{"experts_per_token": 2, "moe_layers": [0, 1, 2, 3, 4, 5, 6, 7, 8, 9, 10, 11], "balance_loss": 0.00219, "balance_bias": false, "optimizer": "muon_variant", "max_seq_len": 1024, "max_steps": 3989, "dataset": "wikipedia_en"}
Below are experts of layer 3 (counted from 0) of a mixture-of-experts language model. Rows are named down (a neuron's output weights, with its number) and show model dimensions 0-191. Each number is 500 + 40 x the weight over its row's rms, rounded and kept within 0 to 999. Numbers have three digits each.
Before each expert's rows: a language model's description of what the expert responds to. This comes from a sample of Wikipedia text that the model never trained on.

# expert 6
Second pieces of surnames and words, plus possessive 's and capitalized title words like League, Cup, Special, as in See-ley, Add-ison, Fisher-ies.
down0:536534513494508590495548506498552537483554392562532463518491486536470473502486503509505503464463522498492499468496484528466472518460555485529454413509479567551557507509493452496530529523476566510507450599482450539532422564463515515568432501495482405494488561555508552401535495453584484504496540438508504508513471557527464474519517573411398547549469468480491516504505458522467496426494475511480486463491565451498493526476543499560509496468433491509561457465491514470438566521521483432471501454443531517415506499504530491493527502416507500445452484437508423475558476492536523498
down1:540524455537566559438508573481521526490435500476517547518403459509463542535500429541480556473559556481548476547480556473556440475483499516499532494556526498545523585559483503518539534475449495520475475533508498499478445490456536530399522436507495518503494482467490534481500541497494544545542488538513519489465546505529472514518451534465472563527562505583542510504456532496457494473427492546609472518519543592480438534565493548547411571549493528483539545509457489531582477492457495546478536546546454488475470496397530502516481494437542491606498465478469569506474491507507508490
down2:462509504472455499517471554581495617500496562430404466503526495493522449506512466440559445507529457476430402465516559481513517513496500525467552483544440452507484531474508465475559479513470566468544499521594478498478425500431478466465515511530485576502462451491546537530478507451491518443458423497521540444465508537499428480417482516477505535491484437474445411505466541495534513484547470520491570498432493411544434442560530435525507553471455561513509515468498466502488498540505510481467515538473460482540549515494552476524503414545554511518416504535513503492512533546505551505
down3:453505483458541415431538552492596538542541533564520475539529573501449545479521484499521551491475430570531510404437549490516593455500437521481510553533566553502518506523481516502558542478546463456491509506437492571520478504591508506482515549471559499488511557500483442490467526532576500421511511492549492487567468500521452430428472493441575558493464459465529480444521530583472494398504447477527533512537507539510492535518555501520562513443536528445520483452511531504522465532528544584498504530495500502479569499456519466551470485452481499497517431493497484475464507491544443503

# expert 4
Capitalized first word-pieces of place and proper names, often in lists or tables, such as Bo, Bra, New, San, Van.
down0:521486546513487571492527557509515495478480495554577469488508479613449492508471453425541462515437512490503479532469501550561477529533477493513542454604485478477483546549524464487489518518363414535445555488506536492508541470462473488506525513533566478535439528472475551459481542497468451557461500476477522521467533401482479516479507441426533577492483503508485447527479444521510466517457581465536511468528487525511582483446498523537518434532470501542426501524492482501549444484448454515503463521486545398518504572474448460487506523525552496635517525556471522533501516486486524513
down1:443485454506490565507488439583550458510483559524559530537518529477527497536499368510452509487429472557420513459493438513578527528490519525564480534485475444521533433467486502480512471486503524487502558411523522530497533455487498493463500507496526512478449535481495438451499433463513487477551531534549467403530427430514530508474479529469477517597466512532557508452460489582519458493487515460564446509463490585480502557519528509471515493519525526462510560517602517457425485508478471500463520485505489438497490406515500516433534559451498465507502568473466490541469430500451436530
down2:482465526493513509509574462494482496490519458433443548453464484567519472470503505597558418506494447499490482504404552437451543564507482490534482498478491482502565502490559516522477468545505461502523541519526529526526532540543499520523468472563443521501477532418435513480479520530539467469488456515574500449472426504481474514527442451490457514501460468457519496553578483451504492515453505477557471454455442505486412476448459501478529434563493429435502444469493413625513511487488551492448566549517520445522531470489566517515548498550484413461567544495501567528482454446489495503
down3:500465490518442483486501525481464523582485535470465532534580532544488417466518493507568547555490535528499536530489517506450536522475493522482503488539545485558526482531487505518554492482470566484442522557527560544476514513479480518529504505552439465422448453500499397546494453430522548489482506519566469428525454443521501523501476524492520474516475562446463522578479533521494466446447458501520569496466517509590567476517565502554493505465555462467405526491473430484506536569577568485492549527440446577473526550500578528569506537521511472540450539468505509504440589529516517567

# expert 23
Final subword pieces finishing names and words (bey-ond, Shed-d, Iosip-escu, childb-irth), often before a comma, bracket or line break.
down0:509443516538509548507503534511527543419511541489445469509401430547549546480532435474514554435477579487479481444443521526493455457496528514487473468481585512483518485452429506487480471517527440499450494487465495471453554490546489486511483522443507473561545508447488560503520413510495527469531551447504518486521493443532496477548519543524411551443526461528435578527491521531503542459466534545521576480519526434503477477540434529464506416470568555576577423487532522472439480527501440526508491484508517582485519548549473462456535480439523499467460489545545513479481524529425509417
down1:437497464481529427512460533459511479490504537571516464546496523466513455479387455523484555467488455574564485528504424544630483499480524508519496450446525469487523490493562554477520464530486486480510448495497504474525453586491505465570491545500513501407455460466553454484523430541527488568501531486489532466478463465490431568507486530476553509456439489467484540476527576536493448502507497457491518522533480461467498536511553465484446593474497567517476528507533613478499548492510407588544546485527580527452505495456457513519585465514500483480505459554484525479498551534529531512
down2:534442425520534503511565505473460488546497459494453485469479464526543494551513581497488512506484458454506502504508496507543554532486390494473499529439469527508490538450551552486533517523441526489506458550451540533487518469495561587509458523497488546571492477537496480538429492548487460434573487509472449530428547482443463484480463514473565525436504562454444478511543464505514533572492458521512463495545464544489461471496492517460536550465572460520480513481448492528500538533438555398404511491509606504546472497469433548580518512406482492530480460503588495521492451563514556533
down3:484545500485464507483512508478443502527443462510479479490466542495477503540518430548498466463457543472534511462447481560500544458459506489558510555601544474535590546431464481502566578472491536478495466454485467387485507474511534475445507459464452506450557513518477432526422583499546510523489441500439564516524421522521564442539503458517477556476488495497471523484540468465507519476492503564436551456522440464519549555479502540433507586524516535524539416414517549460543497479501529475488510474550521565503487511424464538486517514440441487518467485516455503414514429525486517552

# expert 30
Mostly "to" after verbs or phrases like "due to", "looks to", "up to", with some "of", "for", and word pieces like As-unc-ión.
down0:476500532463464514482485381537575450515502518575545583487489499505513527443454464474516585521571533445456515472540478568566444500474518469511554527501557471493470552562421509469454553567451523475483448515512481492451527508566423508503437459486509489500502523410451527487551579511446519514491445505528514460449448535471489460490486508535472516452525545490494499546499454467465513583476534548500490469463501438576526558518453505513496492516563567546596454476511475494494508489539522465432431489406482528543540473583485503544494533509491461509444501498454512494481480486442547547
down1:512562427450449501500414576454458529542544447478483533463542540507400544436465472565499465423521522530535498499537460474578433524491530507499477471495535471511522523478463527473431490497444448468480473540480474531502438441460535482497572449529530520447556525548504529568531523494554521564469584555433521407495512502461492533562491540504511526439543453459531511536581538498452525515478522433492507491497405406484492504525494489491485522499516539515472419503493510556515483494543526470471524486452508551555460528495506452552454529438505566523493453505509463490583468478468431494
down2:458539442478434540569496493483487456465543521530442477553518512481597522453512470485544475480448499519481494555480475497547509529501439498434510577556492515554542504516478536516483470570508562589490503470534444480473540532503458529522595520466496417459463512432471463442579438582525516557520546476470493548545584577474526457449487460462527526540492471533528451475522518548518457464476499531483542496505433536435454501457505512449575430491526486521490541449554507495463464510488440582467508534508499509451433549456457521453456444468482460501480525471561538490545502556545546511
down3:501524495487511503499488539502537418407515558488540479448538513527408538529481500437475506467540522488530461521484458384455500521485540465545496492538481475409504458558493470461541470539562481547494507470512557485508512518508545455568536517558483561485539506435472542486491529489473438489507484587470496467557448522493434496552559446497488456487479527493521509448450510460490545501481541447565510494543516489505508484441475487453499540548552452571464410519522521445464510472468579563469494497554551518483446514550430480521466546500458504519468546526446558443436468416397443478

# expert 47
The preposition of after nouns and percentages (member of, 20.0% of families), plus ulg in Bulgarian and the × sign.
down0:529551515511509493567547505563553510522396407500520544448438500529490425482551496488479512522586433470528493559477498524482572440508539499533519458568566513450501538544492510494470514509525511585554530502539530568502505556563514513529478528510485547470467490446484438470472609474425457551536547518509433444472542424468497500534487540498485519458415461501452456471455516469551468477451480509503533519482557465562462487431433490536490534471505473511562522459458532518455522463451516534534437516498541482405507549484473535425471502502551526481484529474489491442462543487447456500
down1:502476470445489546507546513496501563488519491567444548380459515529511479509533462455509521466541445462441475536541540542509525446443506460508493427454456528499513543396436493545508479421486499497432491497436425485455515510552513517429556553503510395503426474464544503496491526526509451507501492551451483520520512487487452457511478533582587492535496508541506540536430539467446457519495524459505477508533519491533518520533433478523510594484450578499459391470515524490529551497508481512436489478496470537458582503547456541537446513463497468449508495443469534468497563515454487444
down2:506509414429527463532412539499477439535458459505477527530456507479473523442574489513493457486428480434421553464441452535474529431481482538491491513432449452439529528539482467459510522492465481478507536459539469428461509431517523486454479536487484454521531411497537511601471427501517517484564492498505522541576515538486454471564433541515483500450475468467513471541470534439532463544405475545437508522507482500574519392510449557506467559436495507437493469480511426538482466492519475477508493505524569475445451567452518470533513499510499514516516488418537485545494501469478541519
down3:506508460450542476497542480451509479453479456467504474538443517554425491531490502465542554482557504497534505485477361447446487540507515511536509554438387559567493514491525554407496460499489517489463526561511454482509488472507511477488519451460504491430568555525511516580504459434500484507621472474542555423456548485504537455447409472510466538458489509500483464531455523545475515481420546429495494505474493525397483530443478555517503479503519522529553524484460509471467454492451544545532520478461495484461467480539517506486491440556472554517518422469521548531482433446518462499

# expert 48
Bare spaces before numbers in football squad and league tables and dates, plus pieces of uncommon surnames like Bram-lett, Mar-athi.
down0:532498511538582398502443473512435452466439497568547457490487569539407563472550492578491495488528467571456452456446553474510492483443477516476465467506530446529504524533597574520511466455450475514426521522504524532529511543536547591493452506497443480446408487401546496479518483455590435488497515578418560494479498492557487545476495531545527473549516522495516533471514519459475509439500478515549500442540498536527505520496471509540559497537493482423527514499462521540479471510485533445515505545493544535468520546525540529525473490456504548549461504479544460450428473464528464491
down1:533507463539529449523496528513395514506480465556475531463404553612529492488445454460549519481532451535564564470530454499532505512555509441471434594448502532473457495513545539529476506507502477543568503532545543494463526463510502519462612478482440531508457419470500479493516511550495499497478517526444470500489504537514525578548490435512458534521529442549479519554534481461453448464460511480429479559529572513486474482516507543519518438470504498478460545425490490448470518458538537503505500530541506412491517528456524447470526467627509462492539477544481447450492469422526465462
down2:489475424468538519540504527478428559505510517486503562436499442524455490501556530501482574483583484438512505438550470472469503506514481504493484439508566472514500501551509528467500525495574458430531573468498478553493460540569456523492472469489543498546476510496569355519463475489500468500567452550468469524454476522499473520545545547452456510438553530476553521574477529467516490517509523502579469574522532522476540495561476471544492457506561461507532467497477563525591512505503490472494486548495431502406499588498582479444541473505577533508514476474516474534549518540425532440
down3:535511566463550445459496436522563531569464505515456513509528497486531539484522550528451532569470454453484438510496590545535523508534525556532466500499484560609558478502488506456508554466488482499497447465575556524486486429566461494545551442517480502623488494463472481495472526535507461422442498458471500518457424444529536521463559481477442491509532451511461553510461574476555477475533486553485460530467439494472465554527521554450516522567465461538483462504522497533469509526565495627448471433456448511491494454536573478524519520482488440497493506475499533487474558528499538504

# expert 20
Final pieces of proper names, often towns, clubs and surnames in tables or lists, such as -ville, -arton, -ová, -ingham.
down0:512502561402521482444455494473394476432573507443525547405456497567474453514515508551508471593502596526548521487487474459429499520446510495504459523500529467511543523420532473512548498497485553467510591493479535458499485517543471471550521467467494486538490497520564451429507546490515555564568543500557537527555476497458449472457492448491518522446486553492483483500480522546408538487521465403545558534525501485541462466443535462505456506464493536545456520519490507491604511499477513490555518454467517501475509445470494490479551458443439423506497555493517476533493523511530431541
down1:468500611504434449454469469564561533518465488448540499555477489487434534492536434448463519459550554501475448547511561501515462482534463465552492507500429484451525506541502532490514470487502476503468498493466454492516522482463485520477474474486516489432495553495488508538613544482445461486557491522539464466483530497506490454477461589500453516441486514502548488508531464534517437532426481459453433503420569520448510486519482475485497544453489500498473434482524390534526473547563546583474533382461420488535565480572404484463511525564504486506524473515478533471447530561490488484
down2:518556457562480461482487562529424521507553460469483511513541529491509498527484542534444497577540542448486511508572506483456481487486503474536524494559414594473549457492516508437487419554541514506497575572459542451532497529551467492549492494511563526421463498500515498572557445519506573402513522553437587508515486461483513500503516499496552553455502495453475558512551505508414481468521485503569549528567501496522489509563511509555523479444427460490484521487504433489452488403508532497526450509451489500512495563479472558540507533568539535526488538593493542507421449506516521486
down3:491533491527526449570469486504481504490494465457430528490475457409523546482542461476624497520544472473493489508571444568531524463506523521480498442546545575485499486530561441502469487485541467418551507423514425478517515463473545474481543483542471428523484478559489502393520450498481487601497494554510439494513457473494555532462523526552501551565443476486583501499567528477514541550522571545509500504464492479504451527460446471518441495555514508481514472527466542449480518502422426473532451467461521423506522499491445568422534544468470499494482460453498545436508543475473531497

# expert 38
Year and number pieces and percent signs in statistics tables, plus abstract nouns and suffixes like index, addition, -ation, total.
down0:430535521506563488498498426525421486513447500520439553487418528463470472439495509484477461514535555491475569472515513468525476552491513512472495491421536433524477523456483498455497503513457489486522545519539485523481550555380527489515461440472498463473532515484496387526518481583518431506430457467474510448529385530545443472527507501566504466496543515461499569510545519505479479461460514534556580510521419479548518454486486576510517517439474551448423497537505503470545500490413555505457530499468534445587498483464477529461478515556465487499508432482516495583476492519436530503
down1:546520491491523576486518594505506495532517459546539423512478530487411517516513507508524526522522491529442525416498418493488479469461476506577528580574481474511532460457505510544474457468498500517511519587491580551499443459397474543503546542561455568513501552392561528490394490528512467431530496469469524446517495467509481493542483486514541534585484447513551488509513494538457519484561546449541499529497487501510445517520467462515475467529520489450491475463516558509444436502501443478448511549498454470521455469551603518514529543518464574451549463479533475480456513430545484503
down2:482519525514464475461487499514499563517536520510491490508491539497534462504528577557450509416509507442513503566457484478538528482483476560513492438482501518485543475444523518466500494501528482501541518509453548497420494559502505494506492467520536494514412590516508514438437571553469485490547456486535496530477463427500487484476433505497475472465386504450521493533489559495493448511441513610479596518468547538509402522517513460451500437510450441546408493490533449541512552474499511472469442513467495589491549553531512463587497518495485415567560544482517533562415465561529521478
down3:525466486566554553443500449441555511497570490471572465520539497525534488443473512553478494488516549442424548514486500482468477494479509605467494502505530504519502490428510449573468530454512522439485485560476486499513468509559431495507521480503513509412464465540564505555463542456500471480458498516549468573462563493544489512508459498471401505553478480493538523501525487466502515501517544460495494551509543517507450491488546502491529495531491548503535484491524504499491565465507426553455506474422498374464469565591461538479440448496462508449517546587514564515527482553640534520

# expert 59
The comma after a day number and the space before a year or day in dates, such as June 30, 2020 and April 28.
down0:429472502492534557529569497508522551482576520560447519492501530452565526515545465517538514536477516502533538417528539524544434456527489584529440443486457516481452457505497522558473601490493571561494546479577463544549524516527519463510543532488465453484591460483440458486461466464449461513517512500518485493504491470457589524485528441536519537442481540428495432521499471509571512474484488479545499456467436499463537516477477480534474474528461482542455504533403523433485534497587490469466456510545476518519472409560558457523522443487555510521536469444441470553549452522549487500
down1:514541462468421476502500511562499494567486515528548473451542536485504511485492463509529474593461552488510491458528477492489523481526427468455491461522545545515542496514449448491535457475505483527454519552539470457445460516562520500465467598545453583473462493532540426492462498443523492498522516533468507427473575511526443518462525498509511568636468550490559557477592478487524507543547446458513504450515472491541557437474494509513535484456498621486432549518494524494477492518511502528559532514583474445599546517537485538517494500549506531474524525500475501561503492552525492388
down2:514570569503543524490464472506517511445551449471448487412476520533563520484400537554462513584469563611464541564560514546413471581523467463491479425479504492465513508486519495561529481483471482500445475471488424504494462512548503534485463501474476466607516573496512487516566445476548538509442489480525507542504469446506507496491503518473483526453474548438505507560457499588574544492531535500492515528507458504501447484444502484471503389532463458489456524492475541434502524506475525538491492552534483477505495449554519567505513456470488524424501436451534506466473414564491535515
down3:455453512543571555560529497476475513483503521382476487514516506532525542473482480537500509461548497512511508638489584431473569528464459454468489520532504537490493517468522504487437551501512544466544548493526477464453462444615507536491486509435499467491461519540540468531429478511512494436548440508516538500519508423487510486562483487539447504462542458524497610536531463503520486540504545515504478497490593477510490425433557486505437502549498499453520487526442500499533560468530440432546502530473551463480498521540444550412422564556469474555482480464544483534475466504495478460

# expert 5
Commas in lists and after place names (Kogi, Nigeria; Israel, Greece), plus scattered words like military, pandemic, terrorist.
down8:539521487486510493539513453495451465443466487513600543482458468482446534466513508529501487502541475498432594563489532520519560428561528512516556477492487437561490604516504507519525555551520543512492491570482435567398509505524522457476518446495555490486497453433493472518443503491468537432525481555470538514511509497461521581487495532545449528578495518536522535548515552551427492574442508449436440541467516577469516560472495443508466523483492523497554551512534545556573471554508529493569520443486492440475448476545451504488506546573495484535504579502486505494504471530478427523
down9:518445451560449460504574489507508382560531559506419493508521455437492469574507527570566477538498505480493532524488551493532585482505555549480512439499531583530446514483495465522464513480489544514479503562434536426421530535505492529523504452510524471424488606455503534519465545424471507470489449465436512504467530458487513463552586535516576534517495533503510501511524495526492510506494537519520511464592498479520477509508493541516502525453437493446480570436496478519517506464423419505485516492494498488565465562518498565519480487467594439475543501482506491492503520516513403575
down10:469443518519370514496505525524469520502497481485479496508572525496571514523494474507503466515576499569497460493504460502459484471468534496483432514570488508508466488509481415503538505452443457464494505425475422449493522506573509510485431433435512523534432591558503472524499436494476606463458517472487424463445466469436531491514514492488523543507580460506405460500453500561500459514538555497515519503476457505496574451488488536464534515384499564505525497541513559504522457475558512509441464458556531434471514498503483525529445533589486485505543555439587522513518496482515500507
down11:513457461513405493514498496479570500463528523513482454506514472510473477478501466534487472601553415469471481520530538515509545539442502494485536516539535456471497541475494580468523513439450509547519444525532599508499492546488533495534525576470545459569426538491472470603488523539509478470427492507523535541451477481594458447493544503545463558543471506551486516540611491551514509535463510434484522546516481464554552488526423557497542535528496539520535482461506435498441498529448561497521498506501451555463473557528463499556434481515582559430534507488505589502505526465443529528

# expert 22
Pipe separators at row starts and single digits in sports and election tables, such as round labels R3, scores 6–4, coordinates.
down0:525367460523556455515525497507534579514463519532508499473473522514461536472518480518541561473519443531503535543518494395514508543400492532471517527493523498518480513478508494455512483556469548478491500519540509503485460498530539493565532540505443503558521518501548478462457489528549458504556499583454469518516454494469552556436468456530556470520474497449511464517500480472528428429513580465496508433485550423489477498508477480444488467504573564530543448538432555549450507540480480482463458567448516477552525482510462561507452449514543423510534413516412516476524541528584409486
down1:506547461553556557482461510482577511534468551470489432423506460534545452468459482477472531507493527492501511487502458451474547534540578443501468449500485515491549461522565491532526404477438514483545545451468504542462508388489398523428535469460601479454506466454525475483447548486457492552514517441524451496510540431473467417536472515486486517503484510433476495532570432510434444559553478489496461529529514504508486496511509508554442487516431506508499472492537462475561548452494486494549477530493452516463443509519476488423490613501534494442478502476580532452555470491458524475
down2:492565447524471476574497509552515485537457423511541585489512492463363477462486523471455455504563550531521531489507430524464457491447435574479500552465531495448452536408512473471520550428495511537508508558534456564472534505512469499461508545486521492461510496461487501475533460490505475494486512522498488501509523458552451498524500522486552515461458543432464603498494527495459395555505453535534536474421481489553487565443521481514561513574498517535535447458551548481500496449474612508461530498518439506476446498467509528501517474517465524505447524484468470580422440460507530440
down3:510452553541510456513526507561421458483470537528501465519514515517506535554480459461430459480550524529539470482509512535549493484543518596471411499423476462478574478533464522532490427472545475494387540436501521488472559498513463508501453535529478454523488532543549481484526509528512468496469500440556424499475467554534494496518451514431518513485598498508559444443526503519556494490505542491578470468566459511470452474472476485509493544493547448526556569473546418474473479489397557463565457550583433438505489511447553484429539531476483511543526500454473486467506530495554513531

# expert 1
Proper-noun starts and word pieces in place names and surnames, such as Ludlow, Raleigh, Nelson, Bly, Buffalo; also some common word-parts like rusticated.
down0:467495447591519500535399520463530525512532493545494523510467486518491489498444500517508456503483469485543528440535469479515516493471525515485554477461506526529460509560514493570487506537486458554541496418490500498508473527491563486510543509427492461474482476464516499558375457508474480542509537536541441494548531471497455524468528545422509516531498440467421484460514523542605405558449479540528522501491524458475504518486464545486459546534396523540549459459539503532458536505565512428461474479506560480434472457543563524516507497559523509465541437598453499513429624510510480459
down1:473526491421488482516455508470459428491492463529496504485420426518556527527431519505517465495440535512493514501493593480534499512412477584560519481477490442498459478468454491507486516527514447600531526487542505470534575481452515527496432535486512473432491546488538475493496483487637516510515498506426522514459520445572478507494521476529500551469571558506485562521426461475543471446465470519533432563481447498487499473549573524518384504510455470450504474474493530565492486570481540529467473525510515526467405484551505516534575436463417535486484537483476491466479466499529526452
down2:471479443529495475479523571451559493485513494416506472507547560481470554463518488455571450493522489536515512514593489559490500561578545440549512588475551430473518452577510512473593440449527550518473532456413481468510493502482542556562423532493546516473493477441489487467524562503500448437425444498480521467472498453478492521525551450516492509505518496421564508516555508509514489527548478454565451491546491456512552481471427475490527514544570440471502496531547457433483540551537524521487471468468536406491500446462472548497497472509485469555508523605508505463535515458515517519
down3:495555425499536516443466519508514555479425515519463503463446481517487465492496534499498491471578470443537524520579546502588516429503458516472570515514505463459469555458515463501454493526474531541471529488420492455434483496524492519513486572469503460568583484536539484454454526553543531474546500493566517539514515526545454556475535486496533600507512511451473546550490502469466524543570525530511524531458426548577542473529598512500480501488478470485534484438513525450513487525420483452493522446525485484489488499508432579544508532631458472471523455472502504432405529554439494496

# expert 13
Tokens completing a multi-part name after its first word, such as New York, Tottenham Hotspur, Nurse Samantha, Jean-Marie; also given names like Chris, Laura.
down0:449494498563478479507505509499505507479424559560563494492487488613543539592551488486400593517462513510598524476495486518464506460525508415514460534430508489540452478494488450486445525424515491460498455476517511472468481493428506408444519505548469523527450442502414536499522465498512488511544417523473507459482448452506497529548502454462455479510473502512500507509534578530497472525555492524515549416567488470551492478450590526529522481569525448502544488520479454495537555562488578505439464437482501503446554540549536467465538488526530550500483515490438516491519454457562479508
down1:530508453496484475606539487555561427545510472560508543516480419460448499448523486519511504483525476473457487507558470491508505482541442494501542487508464555505546482412562459541485556478559517540436486565530556434486533489503464494546526529474492458519522493423517497487492484501490457500510482493480492465544482456539471481580425451534567484423512487482435519584526530486505468500456519457491494493415519494466485503554531569495591537539487496432617473562500464521491496496551564530547469475508480516577479547462512477512542518475588567525549561517536522485497519535457589431
down2:551540452536503572495481493495533526495486500514506436525539550424451472496486614470580529476449483480513542508457441467493542497482514540459516462530524491482476509549473479551532449521533532455465603510502421491508500469496469496452471471442423595473444491496490502512497539472531604458481478530538518538541526486467465551420508514507562475548514497364556455414544480457461482513505482435525532433479509540548528462502446465548530550483583497471533479480518478502466501431465565530499479437498512509516457502554525482531524501517488521497523575426560478535520536436516534449
down3:431483451551541485552487487574539570478454557509502472551439445476567435500513539457506498456512534485546486513502512517507421507563505589485467502472513468486499529592559494498470508498531463524506490514589559599514456553481477509489477504559544471489523597535481477599483449530484475465523460500488470505461517536420484574501528521565475522468496529514473565516524434502475498565486519564472509512604543474548477493463464475406511582494460492512506482547534408502525524568531487477475490525443553470510457510507452559509513450509458505572429524469448493507495541505494501551

# expert 49
Commas separating clauses, list items, place names and number groups, such as area codes 740, 330 and 278,800 kg.
down0:572509563504481507535560530481516421482490491477527510523510472495492542455501485496488498554466434545503516420540522476453495516567493508562542529518441420484538502465544457529459489422503527444459454483553509454512481525433534517530486491510470430552513467463566392543496467481428482413469560493450492496492518565453521558504547486513515462488513504513512437546535469562506522483552519493566527430491517431566508496558543497498507481511556538474506479509496451506471467464526554475469557474470528483516602471448468446520507433535551519516542561505406427500465477592450585500
down1:510510507537451489561521416433430454490498482478528488486490540471417549481482532457513509485561552530577523452448464501534536491478501465549528559421469458444498546493466505484462484491494526513530524411493445412524430535442510554528435480430505529509555508438519487490494514424483475465505486507572565473488492535592461463459502519554500553416514509480544538521440598478456422469521480536548492484508479502472442524512540506487458542463495490492500549507464456476464540486495495459573535550458510480418508518416537465557528461503514565532449524414533527564504480488540461490
down2:487536535534496515533429491509542464486475506550517454465574495512574495526525475499445525457522464503426452504551391534446501518437544494536474492485507516573528518490558533593536557512517555469444482543526447495493467479477498500511487488442473533553538492488492446512513440551460503522553544487522488454451466467549515550471477538466498477476443485483454486515504580472542467480405505422491516485476523520425441482500466483511641592525546480513475505578529510537390494494458506468583508488525470475457485491504426483510562463523498444482512483469578526541506423510541542533
down3:599508482502436544464544452512491534518459533524452533478510432528518481498526602517434550575531421540527531519459469567433442472461502494480431503549488564517464602524425484421479458547483457499574551511519497622449446485487454521568474512517496500500481507478521530590487523493443501440513513543571530484477522566459476483462528473536525530516482514503551495528538482523479478489456523456473535492503533507490517471533414532555539465558529548525533498503486474460442518509441505515459468476493555467445505486506521532472484480457478471567414467494553508475475490395544475500